{"d_model": 256, "moe_layers": [0, 1, 2, 3, 4, 5, 6, 7, 8, 9], "normalize_top_k": true, "groups_per_token": 1, "init_std_router": 0.0124, "attn_scale": 0.125, "init": "normal", "lr_mult_o": 1.5, "warmup_steps": 200, "doc_mask": true, "dataset": "wikipedia_en"}
Below are experts of layer 6 (counted from 0) of a mixture-of-experts language model. Rows are named router (the router's row for the expert), gate (a neuron's input weights, with its number), up (a neuron's input weights, with its number) and show model dimensions 0-255. Each number is 128 + 24 x the weight over its row's rms, rounded and kept within 0 to 255. Numbers have three digits each.
After each expert's rows: "comes after" lists some tokens at least twice as common just before its tokens as in all text. This comes from a sample of Wikipedia text that the model never trained on. Tokens count by the router's weight.

# expert 25
router:135137148069105126145158127113103169109117125112172164105111125091171137116146143116140111108083148140132133127151111170114081083089118120162111122110136125123140118132185129119113134172169094155120159115133106090140135127077151146115140130159122163109097120110147122087138162119140125168131151151105130096087189119097122102157147092122146117116113151126144140136139115137127140168126111108118139105128148143152123146149141125074120152183147190137134121115119078135155190149124122168154096118138112117123099074114150141123108113134118108107145132112077145140172109132103129126112102113124117138124095098108118117148121149116135111127143136110156136192129108127156107143114129158146079149164139094176105127150177180151110131125148119079117139140099093111127130139131151
gate0:097091112141143085170162111128122117139108168108139134135107118126115146123103118161154117114112145116139162145094143129101099131145105135125126111134141137105161127115133143121192135102138075104123145077123120083126143123136160147107137122170135118110133146169139111103131079146126088137131160132136143164159129184116124101150116148099168151132105135125170084180098133118142133118126097123137160174124176145131100094120098172118123185109135087132194146146122074096160138126113173092115132135109110150113123159131112083128129100107106145194120112122111135105144142106141112136176123123066102139128143133130129109113119130147096134129135132154114120161118120108109135160105131127169177088130116106147152119105145161134131071137145170164097105143095125132104121120108121
up0:104127133149112154105146190127106109120152124143131109119160159109118127149111129131132091169137114103119096120159076078091144104119123157121101132144123128164096094128135159180138139113140127150140114153080122182084136124132152154110101129113111113149131109125123141088154123159139125097131116171101139084106076113090136155135105131129177107136161119119121114137112119152142167149099130120131150186078129117095157119149092093120089137098115134144138116135144139126125124159111143129141182119147190151132156125145110116144162187136110125099113126117130126103086074146142085105143110088103138129106183154147151148116131117155127144133114132166111095111117136137131088133153130117165152079169114141146187159108105104149093134138101132153105129124124137106108149101132101
comes after: "\n", "\n\n", " =", ".", ")", ") ="

# expert 39
router:151125106120145105134128051110139109154087129169120137122142169148125137113146127118089136155179143117113111146134159090086115119136138153088121127117085091162093154136168117133147112121123129108131160125095150134122128104161140161119095117058113189107149126137121136172147143131105155118144153151122162137098144089155119114158136126183092168112183159144118087135103123151111161132107151152101121143131108117134156145160106126092209121084127096118133133117131112112107100098164125130154102101123142093115131118107128129121167146119126161119133115099165121133111134118125132121106108112145105125172113126131107136134165134128128071149116146154095153139119136149123081123158124148134131087128181074128086169138119111124148148117167143139119148141091147116150145110112139
gate0:161178127121162149162117128092162106150135147120053123096106145112106109102104103165135171130138127117148143158072103107078122103159174142082154148126149078109137141136141158106149148080098144142120159148135174109117123116154125115114130146147130116166125082155112134112122118148097145164116109136115114131164159107127125114145125102096143107140150157096103098126156107123141119131113133145120125142168134129164179139119096110120092125097080107117129178117148133143147146116147108110162085107128125125138131121126106137120108200169163145151136158092115146139098093111138089130141154165133166132159145133157118170148084126107116144101103113112136121152137137119124106114111115160096154154121143068152146135130175134113140111153119112113091101145136123125133122157081104
up0:103103121113114092149109133112127121148118128110124121171115121132082141129113105153142125146126095131122102151169122116119128120107159155109104173127105107150152143097115106136091112099151150152120134127121118102071126160146122189132114142127134106120152099122109096140109130099112157140118103134161140104064111146139140121145090139153113111121087133140125123154120095110095127135131176105075138121137106139140112122169132114148108130099159141179122159161136119137129197194130143127145122138138107164161121111111129079140162173158130118142125154144098125186100142142145102135114101168103111135099102119157163126085148088149151097145122098191131114077165106121164129119148106126158154101167119097106114121147121106137156101165128121115126107135149114121126131173113198
comes after: ",", " and", " |", ":", "-", "|"

# expert 36
router:116112138109116107129136130143142111094184128079114177152110100132129090143123096132108156127106145144165096130133109133115135109119149109127170172113084101113136086113114136119104097122167179123114140173141138138104137121092109119125119134121119145162122109160109117106151134157153120147116165129122130148145086135073107113122117124148149132146148132143108103147148073148116153127122134157173104107117136098147153157126132101190098148149121162112196122094137076133136121184119122136108160190158082150168123128105143103117154093143116177070081117117118143127190117101163149140121135112147129134117138109164134142122140141145109117124126083103152108095105128094095164147122111136134127140118094131111131126109111130142115111162156139174105136133095124122128114090119181
gate0:162142108117148182142123106111092102123104154158129129112129129107126143098167102135119144077117088156127159129132121123107113117119120147104162163126142097167139107108157156124127118112101124138145152175139126126115129088079116115094141115126158107140160157121139115093136141154143169118085109116094148105095153115142095106142126081142165107092092101144131121108128108137090172083117167158111142130119125147114123114131148135133143128119102118119117121112108125130095108101140139076115161141125114097116156126142105098130140101139178172121120088116130112142089117167117081145139143136087138128109139105126130155108071084137190097133143107161137088150177112144183109089072120133145134122140093079133125121158090122120116142136165106158123142138152146149168147184127157
up0:119113146138144143148119133121158131134129092153139203114123144112103127106105114151187129108114100141147091091111095129127089122138168144131112108095092166147103099129159126117145140118133136130153099094136144087171162113115081166101114133127093136093111155137122156120140148106133108149099146097131127104141154097161144147108110131137152140159122123143126167115083089127103142150167178151142136118147118113169142119164120101106159098123124112146144126146165121158102107131137106118122086147135162149105157149128115118133109081130102131106119117121109130107138116119143140139120101154085104131116176105124125139108109147121112076147106127093158112121115205138191122131139170162112179128134151116068126110100110131118142111131160122099117173139141138115111140203165148
comes after: " | ", "\n", ".", "| ", ") | ", "|"

# expert 4
router:096125128097144134147093140087162098156126143111150088098102106156180119105119116073119127100101125102135131105134140137134117115095131114123152100131147111136161165137154144104106112154125142167123104125117143173146118115110144154131118143156107152150109138097145140103149102192129103159130138130143139104136124119123142093121092145151160176113136128123089112109148108125126097123145176128109127113124095157121131117138147065115112078135140178159179143133147150102152092130178134123150124126163150115141132086123141124127163088133141158135124063113145129183124123130130127139124153109146158153133140107142082127157132102147084127148123082132135128128084122171144097118122144088117137131146082078153105125119132102113115153179125111161120171111098129141134100059122166
gate0:129159127139171157113107191105148115149140138091155132113127101120147095176161174139153153152084114140096095145141167117127119133123103112152195133143072171143138124094109123126139172115113093125102122132145125070107131085107126149140120134152154172105151100127126158065124094139114166126101167112127105125149124127125183109174100120124178111112148138101103087129129185104100132067133095114185116149122117121102100170108113149116130131138136130150109105118143145111122123147137121128111142104109149118149132140096101108110171116117126154138104055123121106156114162143153088088139128143116122163128152128118122126162111137111133102140130124157124111124141136127135119130127093156138142115131134117173163154135104101120160134094109119123140095117111149119163122117155164
up0:087143114108133131150144105094149134125144144158105166163138114114126127093124162092097148130117096158141150110152174132109107148114075076137102106127143109161118167086113136114116122141130152156087125138126208125143111136123136112119105116128124150146111105131139084144150150140138136143136124124111155144083154123145126157139162084149084140119107136105132132141094101134105148162118144177139091138119130167114115123116107127167146082121164124111152137150099148075117127170096133123131130128134087126152101138092122167116129147099145136125080130130159116129105164137137148114104117113136165133077114137128129149094109102112126113109135117115184103177111123101111152122087072101120146190142090095111149191142134122122157110144085116164156134156122148138101106092149118
comes after: " | ", "| ", "\n", " on ", " is", " was"

# expert 14
router:167146168143066090091129115119086175132101146118119101116095081169120150129135119161122127101139117116147158108121120076137132127124098153151158134143108121118135128129181166123132116149116107149162160126093110141114125110138074119100138145174163134126163126128154110126143123180117127127110108128138163148144127127161117096059114121132113132154134148143085142133134118163140136135131152118111128124163136107095126157129159096184118134102071126136151092132127081131137131135105169067117132115127166106157132132119129104082101126140119118129139149096085120160168091149112109097135106142098112092129128151146148099109084172163166174105130101103135136128086131153167140125151153090109123114096125145084125143167150115112126170165099145129137123135114134136145119144146117
gate0:116121166108137149131128143156132135122094180105142095147123113110139115129114142104117118133094093129132140113124153124149119124123138116114119128172096159080095190161106135175200155112135136134116134103097135129129175165101157162095110111139127119138101167123127122154133178119159120136135136160145178130090140145106150076137100115126120101118107153113114182173117139146149177140125116130112127114133167107177150139128117177114156082124160128136165096121146109133110133076126108099052110123104109119132113161102136148146120147131134154149128128123115118073132137145156116103137110152109172113098157120097175126143091139138138125129128147131153090099085142131130135125159148084129148112130094106093138112117142137100136112155174127096137145118112135183112089146122099
up0:057188148108132108100076082122129117140146148113144164111081149133138154175090132102143112140101141128133162099135133109136175159124122139160163147108142125073134114104125111120112169158118140118114139121093132143166112108158137124119152135148107104125121145095144125115111111101138124169099096140118108133149133095183113152138132155142094088099113147154103110188071144119156153162089131076156159122101163093090136133123095134113146138159101164107113116148135123138131130112159149138135090105098102113158149160126105104133144111132097119094149165128162144140082106100154117111132107151142101143108132139088134145144106159156128103125125127149113110109150125162107131115126138151074103114105133125167149103124152154134103154128169124149143140156135136104176124171132155
comes after: " | ", "–", ".", "; ", "°", "′"

# expert 3
router:118144135141166130142129118116170135126150095116128176145106137069191117135133144149127148100151122120118095104130119112123142118118130075145131123125146138101111132153191102132125158131133142122125126160143157092152144105163152104130105125096162147096139119135113118121099126107109113161136126172104150109102164181104089111143081137124125132114124144114112121114117146150067101149121139133115143144113106116194116107117142115109103138135105125101079138131115113136145158091120112222149111128116094165140130147086138150137106149139182089109133077117104140135118163097146107118119140132162119098168148158094131065144138113116144118100149125145137133154152144127086130128121096155144085138121170150133115140106116102116140145105146148121101117113169119125163055137156148
gate0:102118127093111129093108117118095148132121110129110163134098111143123100106125113125144180111104117152146137115121132139147154132118157121137107114176118128159123110108114142109161083125144127103138103123137134160108125134171159107109123071105099112128102124093111118140188139138126146165143191121113114123144136158093121108094154151144157111153100113137125140144091117131121060138109165135122114105135133127130124102108142128157136081100089177124180168171133119126134137145093124103147123056129113136121130113145142098078090117076113111173152130136107150151120096173133178120115166137113133114121114163145138127165103112094127134104075119159109172114157086132151135130137134126118177086088090161170128110123160111122079125170137122129108136096108123140151138135121125
up0:159176124146120090103151100127166131137146148126087145136102156087117103160124152056101139129130192140147119116119117106134136129120158119153121110149147096101144113104132124126103099109093161129145144131103135126122156106101126072117117109166150123165110151118106091176104130146106130117126147172120180106157074112116164114131127153128146118132154147080167132137123130137080138139080150148101159148101119146155119091112149139120117162157143164137104119126152096118140124117115107125130172145088126163117138117136120088115116151129105146128153141088053093125120175131123148170083132112120118099122135080118130147138104144142099129113116140161076124108137118120123136151117126103153135142149188131099096126116119136115086112120131132103148103145123154187131164161150109
comes after: " |", ".", ")", " |  |", "==", "==="

# expert 23
router:090113095121156114146142132136146160111178094138105187172129115132131162110151129154100094127145116115116138118150148115170097129159114146108155124144121152157155132133113105107134092133151152072138148109147104177143133107133159133124137111084116174132114157129123099138171116126171132153107129092056131133135101095091151131151119124108154108130122153096121135167121126121123128163148074098094146104118124166120090107111108145081159111129144136138138140134110095113132120113124131116100123101127116128125111067092153110140110132161146105136145111165151142108111119132169134107135078093136153189093135079134113134132143162151110118158115156132120136083109145124104165157146125118114154109123157135136136121077124163138088142121151076107105110076095148149145128152081128
gate0:148137132122185160148153120114091139148138174069123144149123150147115088134124137161089120145127121117127127109142136071082108139157137137117108078141096135164151148130117154120120128139102120110105168097148101143089143139139133117153133135110121141131145089158193156128128148152172112125131142097096147134148083159104104108165144170107140147103169171087099139115143118159103160134148142129103118184100095118155139108131122173145093108141157108144132084095092129088185123155155139114111101124140176153125166132135148152132136173121134109160121140095113101097111093149144123181117101138136141124108179097095144099081144129120116150152149119158136110124161143152137118137133176158104097112141137135121150112132159141112117142119120115124133156101142094135110102108138125
up0:120140089088141151137112148117130075101134126182119129190087172096119130156146132126124131119135085110113096090128134113137126131149121062158110125138128154138118130092157172108086142153130121151134108136113095130119096137108175166151128167119172129135141190121139151119134114118184132115129117130113135113123116153098153135140122123087090180106144115130142141112121117096127103160129171149097101138130098136151113146136101112136100135156102110142110130160108137137147143178125165114134119127084120146111154096098167103135117143075147133140136137125135142126100102118173167110142109163136127123133144100166073096162107195115133102116114126114160136171154123162178143101132100104094095103131115134134113101129122145129137105121141161143135135161087093106152083121120118
comes after: " t", " p", "0", " T", " P", "2"

# expert 11
router:153087142129099114112136134166105191159126129169136102087095111168104083105143135113126150180126124143149161158122145145152124099201157159103106135114174210092112119141160112079102123119110152111098113140121147126109146118095123112127119119126095118143158136099142138128140116146143124122130147096121122132145093148152143105115124154112062123182087127114108187097114098136149141123127123083138131091114128159141165110143132141134148169167099093158139124143099116159101114168151133122135126134151142135146096161117131125138116114105104124132134112132144141111166075137161125124131129148132084106143092127146122098114110095164133133176111131086134143137119106113117134095100114121123088094112138115144147098169149059127135098145151134149162131149110146113134129138131140
gate0:117107134143131133137111135132132135123140146129139106123135169121163171138147060083136097130134087121117125109125089135107133125105125150147106109090091167079131153151104093126104100110133178174124129115151138134092119140120143145180130130143144174116164111140121160103088123100121167140128076166165102120080138127132142104151133079117135125120139093100129164149091120165112144130115139110115136136118118128123154119142167154122128169121136131148122119152165084152152103102162121161156099146135149105122166096143136140093112098166150102156131112089102142118124148149164150161080136106115123160128079179129116150116127073136147116178122170111100128144088131102105161087120093129114124105126120130121142146144128117128104125145179157107125107127171108140198130138129138
up0:122113113103115159141174076128127115124155122144116132152112127114109138120122165143172134112176114135122118101137164111123109098126156127147119141131155153136147131118138133132135117142151125177107126101101065143093126098123128134125119160148162150144149111140144117129109139141058113113135104130155106089088135159162143131159126076116102165122111162128145096128104169108167120132129149107146087089122161116113119130136126140119094088138049154172114096136095138104111121159104163119101094109140162141113114105119115150148162177141139190134103143126165122170092121155084117139127125128131138118131098102120134134121110158110136186105146130148160110125199095144104112134181117126125099127134106128084147094116116120126136116127094132120148094106137098151106070120122162
comes after: "2", " ", "–", "| ", ", ", "1"

# expert 0
router:139112158112105116157137145120125108164099138087097106179172118156128117165138117167121086159122163107114133125130095102118116140130189136096178147149122111099173209129123140158117110098142109096130139108122125139134134114139149170136155112076120183117130124124146148115080147125139112114155115117154141111081134135188168149143126141138124136130138115154138134134125131146139123143114115102167140109079140107139128190101128156068107117144124135157139109097138122143074137119125145125144150082118133100108100133148113108132128157147117162114160132080117136125153156079113170151134127073113134144093108115145146136116142181134133136143083136084148125127142139112169152133127099128178095135109118153109089091122141140157110144097123100090153105126112114146148151137117124
gate0:150129115160113138048133174106125145134184134145089118143095119114126104096139123112107119138131112140150146133132155135129156149121172133107105094119154111155065162128089150120133127119123106118122129102152160080131156096079171129131146163120148111140117090088127189143144112133099164153123108118087119108134136141139139155117086120164140142143131123130135160140132135141122153082166166102114091091095086145104095088153132161136132146129138123097136121130149119099143169150104126132096148174159178121106131146104138138087108152108155149147147107147113151125127132115162150087131121119158109159146140111088124126141102130177115149131120137192065137128122119081151169121109141165110107126110107113154122122113128096156103164134130124138131124100128133083129141101105107
up0:156138140142125100112132072139085122088108128123137099154154149130109100143087171137131092107150141133158167141078140118111137130131132116109158129123130133137139151123131161079125105101125084116149119131188136111140140128178147118119174159122115162134127119169146123159135106123165146127088093131141153130134129150120128113130101110124149171114140165135066147150111146135157140183150084142137140122127110105097122149140164155144155118115149161113123107127074092147104133113155167138161084122199082144106100149126100185126104137105150114102122081147113139148145136153119147133167154078135124128127134140154136113132179157135108110149160112134143127157077126131080074100134109123126095119146145145110127120137133087106118165114084131125139091122106111125137103152115123
comes after: " the", " The", " of the", "The", ", the", " to the"

# expert 24
router:097145144138154142112143130128121086133167105132120181117141142157129129132116131120114125149132123186146110140153138128100176147079122139113148127125177126089102119149102095096058114085129141145159139145160140130129081111126126136143130146132126081175144168142123117142159111167131111166125097103137126115127150144154096139129125186131171145155173104118121089130123054109155070103163120148152122138110150116104134132137155086133146121127091101156081091128123129112123124107163137126088133161122130148111110104083132094109165141102090131131134146139107139144117116113084116111144111139139097131115115115150133138141134130199093092148076135127122127110094140138088103155126099158083130096147175115174162138141120152146129112136138142149104143117137141121114116127145170
gate0:141113140156148155156085128119111118145095149105122121084184135147124109140162133160140136157127125142083096118115166149156135143096089122142134146151153161099114106118155170141147127088162126144137150094125125135107110145089112143119168145158137135086152131103118132093115153138163096131131089122142138126163137112120147133131163172129157111141146153144115094211118090135117102130121132190178103102132070093108149106100174115171148096148155126123122117145140155101111098145096127106073145149109147121166137142143116082089121129138117146185107102113111119130121105084135126141102137149145127109105128165114172151117132094135116115070098111155148108129142115148122167133108132153094133101173142103130114165112090091150126115135146127107107133148132131116103142127135119
up0:119130113144122119158128127165134116128130125120077152110114167160111119116109117145148099146136152147156140120186121090089120103132152173066112153192147165143151137122137134096139148130147110152123121122178184123117105142142128134111120097101104095140178138104144126155161080127127126091128123138134169139112085161175146127124114121136166118125130102148146135108118127120123151097115139105071144093121121124143153138113122122111106115147111096139134092120105105179125123097126117106120151141172138131136147137135148133102138071104119066123104125129119124094103123104138096101120078120144209105144151166103112152140093100127144129119111129161135144177126124107133101111129073117085155119132130160123132109119131107150073129127157167091124133118152118162114102131158172
comes after: "1", "2", "3", "4", "7", "5"

# expert 2
router:122108175049118128133122149157145134132133121129166116102160156101119141125119139137165087141097135105140147126126095111112153129114104109112160117106070086154153136103140179107117062162136096152122113161137131117131121158159122129129120154104148088169072133103118146142116120125132150130141121169114112133141117091114135139130121104156089063119152102128127110133136112135117171136149107188127127124130145125142107131177123162156162108088128180115118113142131116122146144113120141132132119120114088114164126137129108068152178137114126125115132134132142146126145164178122120145071155140118090132124141137185119125143124139166120145114091129156130117089142158187095107123130134158113175081088121095142126141119120093124155136130173085149137117108149145112125136120148167
gate0:139146103127156094121119139135089162123155146156144113098153128117120153139105127178149114133109131081128092134093142144136108121101128095090161133104121139195095120113079146127119122139109155152106129102120129101105090162144153146120119159152083116123118145153106121180120176148147111113144122176131103139129140142122140168108115104099166101146134124121158130108131164115099158174140096133129081084130126116086117137107137156064129119104140138091095117143107142095130094110153118117097152139120104076141171133136123135162118121117173159175137129147144091127095200130137128159106173132125123134151176154136106145119107134137110181134125131152141137141141124166098131150110149160121177096119117071129091137115150149109100110118137100132162130153112119132098138096138119
up0:167099134128124154126044118147123124128153129156135088150134109116129090124167153131111140093108122122153120121148132128109104138169109106120168110107141094127165140123082109124133134126108128145159122101145153137118179135093150100149108111118140160106153151152154167071125140125120110125123176112125136166115169146123149122125131100161114094128102099127132140123101114103119080164130144116118119132131138103146122094114138136154123133112099107123112098123157134156126167146128124116126118189072170108078116147130164138103145182129160061137198129140142120158106102146134143121161147130093151159149128113151119142113137116086143155106122076102124113126132118132135119150129168144154117157115132075094121100124150160159133087099120113143148146146092120094175118175095127
comes after: "\n", ".", "\n\n", ",", ", and", ", which"

# expert 16
router:142115133125099143115168131143133153115120148096172149120164112101154126122138112123144091175114094108108109118131112142115158115114143115137155121097112132124132161112136100138092094126081131147129146158139117133146116174076112158106152124125129112143116097092141152131081095129098116086129129114137118102165122146132126161151131160138152108136156159102123169106167133121199102112073103123109129140085158109113107149159133106079103116116145102117079129123128128117100160080155122160149099079149134145114151144081180121157147140147093106133157071118096163103144141124180146138119125111155185139154157120112126140112128096075133152122133142119147103132114089111140145114148126163164108133134144149145128170145133152144135153112102127141090088106103138109100130173160149
gate0:112150096157122157089127102119144138101113147121157113175124083123105135147146086128151109134117132148159126158138146112115163115101135121111154110154156099134146132127177114117140154125114101167142171132114128132116089148114153164111127143150164115116127150153162134096122135157146174134112151086173150125115129113135146152080139083143137082124082145107142134117106116185137128092136133105125130151084093119133119183175144121096149122096117067146103134100144105148125160140095140132133119102145149106117165132174133117089150105155089146122109066146144108152129122117155136165116137155103116111135084151113157144112122128096124113118115162099095102115119110097108036135166121133157162107127132167153102133126125138165125126122103120128102103125147127122118155140187129
up0:156169146110132134111169128115123117118134149153117169129110140107088140121154159150128089134116094101095117099133099158136117100155126113108125124128134147107172115116123125109191091125123189161126113131116159135145095150159131134167109136171131075128130159144111133103144136166105073100089123136114168060168101095145115137169155128133143122184123142105127154131172143101120128153113170129077113135128147102111160076172122135114130132068133151117074148129165120143116131144101107154115109112140154118104138131109074109054140154137151139152181109127174155129107158146132138148142126166137127110134120101079115125136136134138140114108134119134151098110147128141137099147119147106086126158128145146124164132139134162105127164127111148134158115113168111134109139127123125
comes after: " in ", ", ", "\n", " (", "2", " in the "

# expert 20
router:119106109145133140116123142139121147080137103154161125135157178176138114146164114113128153107114124111113148116142067128091145097172146133094103093118122099109109111136140112146160120154102108111108115170154177123114143141124121120160128097126119122131109108116086109110098102129117119146125119142083129134136137130065110144110150141127087102136132074114139093117106124128147141079124159152172125142161119125101096096150164129175151166150106112083108176137140151116141133139139128148106147168138091135163068180117138172147101161092134175132140130125131107094113156161148135143092172147102131125146133143141127140140146117071119136095153097120108159095132087132152116115154118139156094139130126086132151137159155086133175116136131167148111100145124123148135143163101100
gate0:099102097139166136129119145151176135108103124117147110126145095114093134116162071115140132127137144118144162101100148173108096146080123138126127136142142165120119183076153131133111130123086119129129129173152135099126151163120156098158126123073155153144120110089112096096132095129110130117139121094087123134127134153173160140132123153176087132138131141090142120115135117124141156120135140151186107105103112087158103115164094129147158155156125138164126152102143135181121129061138137140119138151129133138129090140127130058084123116148135123118121150144142157160139149145115124160119140150113066140150153122102103094121142159154123114116092147133138115086105155186134103139114152168128176123096102157118108142089135119160143124115153131137144132109181138134116129130110101
up0:095129157143108125111114170139129158118117155114115120152152158162100150147090110142142139146158116128142074099132124104114147131154117106156103110133129118086085100098130110154145139096133117112100061127141105118118135115128136153104086111129102126117136132176116124112059153115124133147153117118207157153095112171132128123124126123152113117174112113118096131116134125092120140119139166114160133142141107105159143120096143165143149138122116094129207166140127119082106123111143131112079155088126132136152140164080090094106157133117163136115142132145131108086129113148127137163149157193108108132102121193126139149133178130130148135145145086110134118128153102118106119139120085109165099146140157112095133128160111148150139099137183119127112136122177147128114128132145138
comes after: "1", "2", "ar", "7", "id", "an"

# expert 34
router:088126097139088171111118127130124131127122124112141146048139117154123134142149108143145090133152144087139127148146128141130108114121110111120146121142138158171130095123123137121108131137100120175101145150156149129137114090135136145115131148206139126105164151159091119130135166152091159083137134126101182111181100143135112200101114131145122142140107181181119163153146100127133132156124164152077120122170110145132132162084106139132140113131146130087144136076143130111109152146088116110114091132140108128108135133123111114113133136118117159125135144148124110132130099127132110122127139078076123110165127156116103164124151126117163136124114102096129111081068125122105109099075148082154110097138138159128196098133120150130146138117134129155122131130120147140113113079159122
gate0:153109074128127085121115115104120119153126168128143160099168098146097152131140146129140103147154091112115138125101167183139160131120114163144159152135132171134093086140080158138157126135105139169125109142129094097099135145134124127128157124118136113083119142102130168111065204097124137125136142162124152131176073147128112130083147120130126103120153128118149190149087152143114120106127146148157129101144175114110124113144110124152126128108110167101145139124171123145152112158150115133149095118116136176130129134128148093150149125144099102130098143144099149100117124106118104080106054145129105166179157137128095129128074153117147106120139166116107137114115145151145137113121095116160097126145134139126142140125123104135134102097118167154146125140108096101141121142173123
up0:079070109129134135157109132130088157072117154114085102127125088143131180153149175159107102121151101105127139134099135122128134169097110131119110101127123087124090104135116175112114116128156104150138129137150100151172147109167126120178093098154084135121139146090119104135109137171128183087118112138136135117093106138115128159130149125129157157121149150172115116103137156077136128143107101114165114124154132159120136145075142099166113108116101067136080149148140098091129077160135134117127137129114156127142145159169123108152151144137152127145120071098152141157112149134157104125117118117148128136120112142145145139104096145121133103150106092137093132142164132117114129155104115158121107141135103141136105109102150138127132091101097089149145141125067117095136129153123169
comes after: "\n\n", "\n", "1", "; ", "- ", "|---|---|---|---"

# expert 7
router:137158072173135132112147121112145091111115137111114176097146129129128114126087125106147125085111141104129128145135137118135146125106091125132160095110110092151113056100087117136110106110116168169162111151159121076106132131142119134170153146167132111120124145170093116162125163121125150106151125122092140141173115150133125188082163139129163160155105144117098158121153118078106131112208131153111120137148129092105100147144121102142140130110137127113092106116123163120092137116150108171136133106121111139123133121117129116122122150139116145137151193169114110130162123131112104120161154124075134151126177116088160152135178125123127116116086130074136114087131133119144083130115138115148108110143118113133181136157136149118158099113161111125126136155094165139113114126140143
gate0:103152128133154121141147120097151116117168143113093093097150101065111160094111130133136147070099126121098130130103158116181149139141153095135131157166150123116101147114135125129158098120120134122126119157150149094117078160175086138109147157136117092143133155206077128125116100184128151135104146167111145148157124100136121108128181130113113110108104110142123129139144154142108128127137140157127152097110166119112148126121124122164122119104113140100148126120121140153146095181142145175129109131127139112121148146137105122112165121120130172156182163081148132136118177098124100146078122130117117142128132099118101112142123121162129152107112173126146099139129155112087146141072142128118138198132099131109130141159135107157108120130088119154115125167121098111159137123081152
up0:138142132086137099119164126120142115140132117169146152187151104146149130113151145098121163144168205073128130148103174086157096103148095136130095136146105110117131129177140101143182156126134104141158141163116107137116109115144092163132170136136147167135125126176109128159159127147092110070115121099108114142160115138117109160122134103101118114154140122108115107108127118150108132134136144151092148137117115127121132157156127126143146110108072117139167137161164105117131116105094123163143109080144144142139126154146143114082108125122107118156122112092130163108151164105129199118098146157110113131097092135115118105166098152054144161110154110166085116129115130133148135134138152142129111098126125115085120090080139116123134127124117134085127122158134116115108137118101160
comes after: "\n", "-", ")", ": ", "2", ", "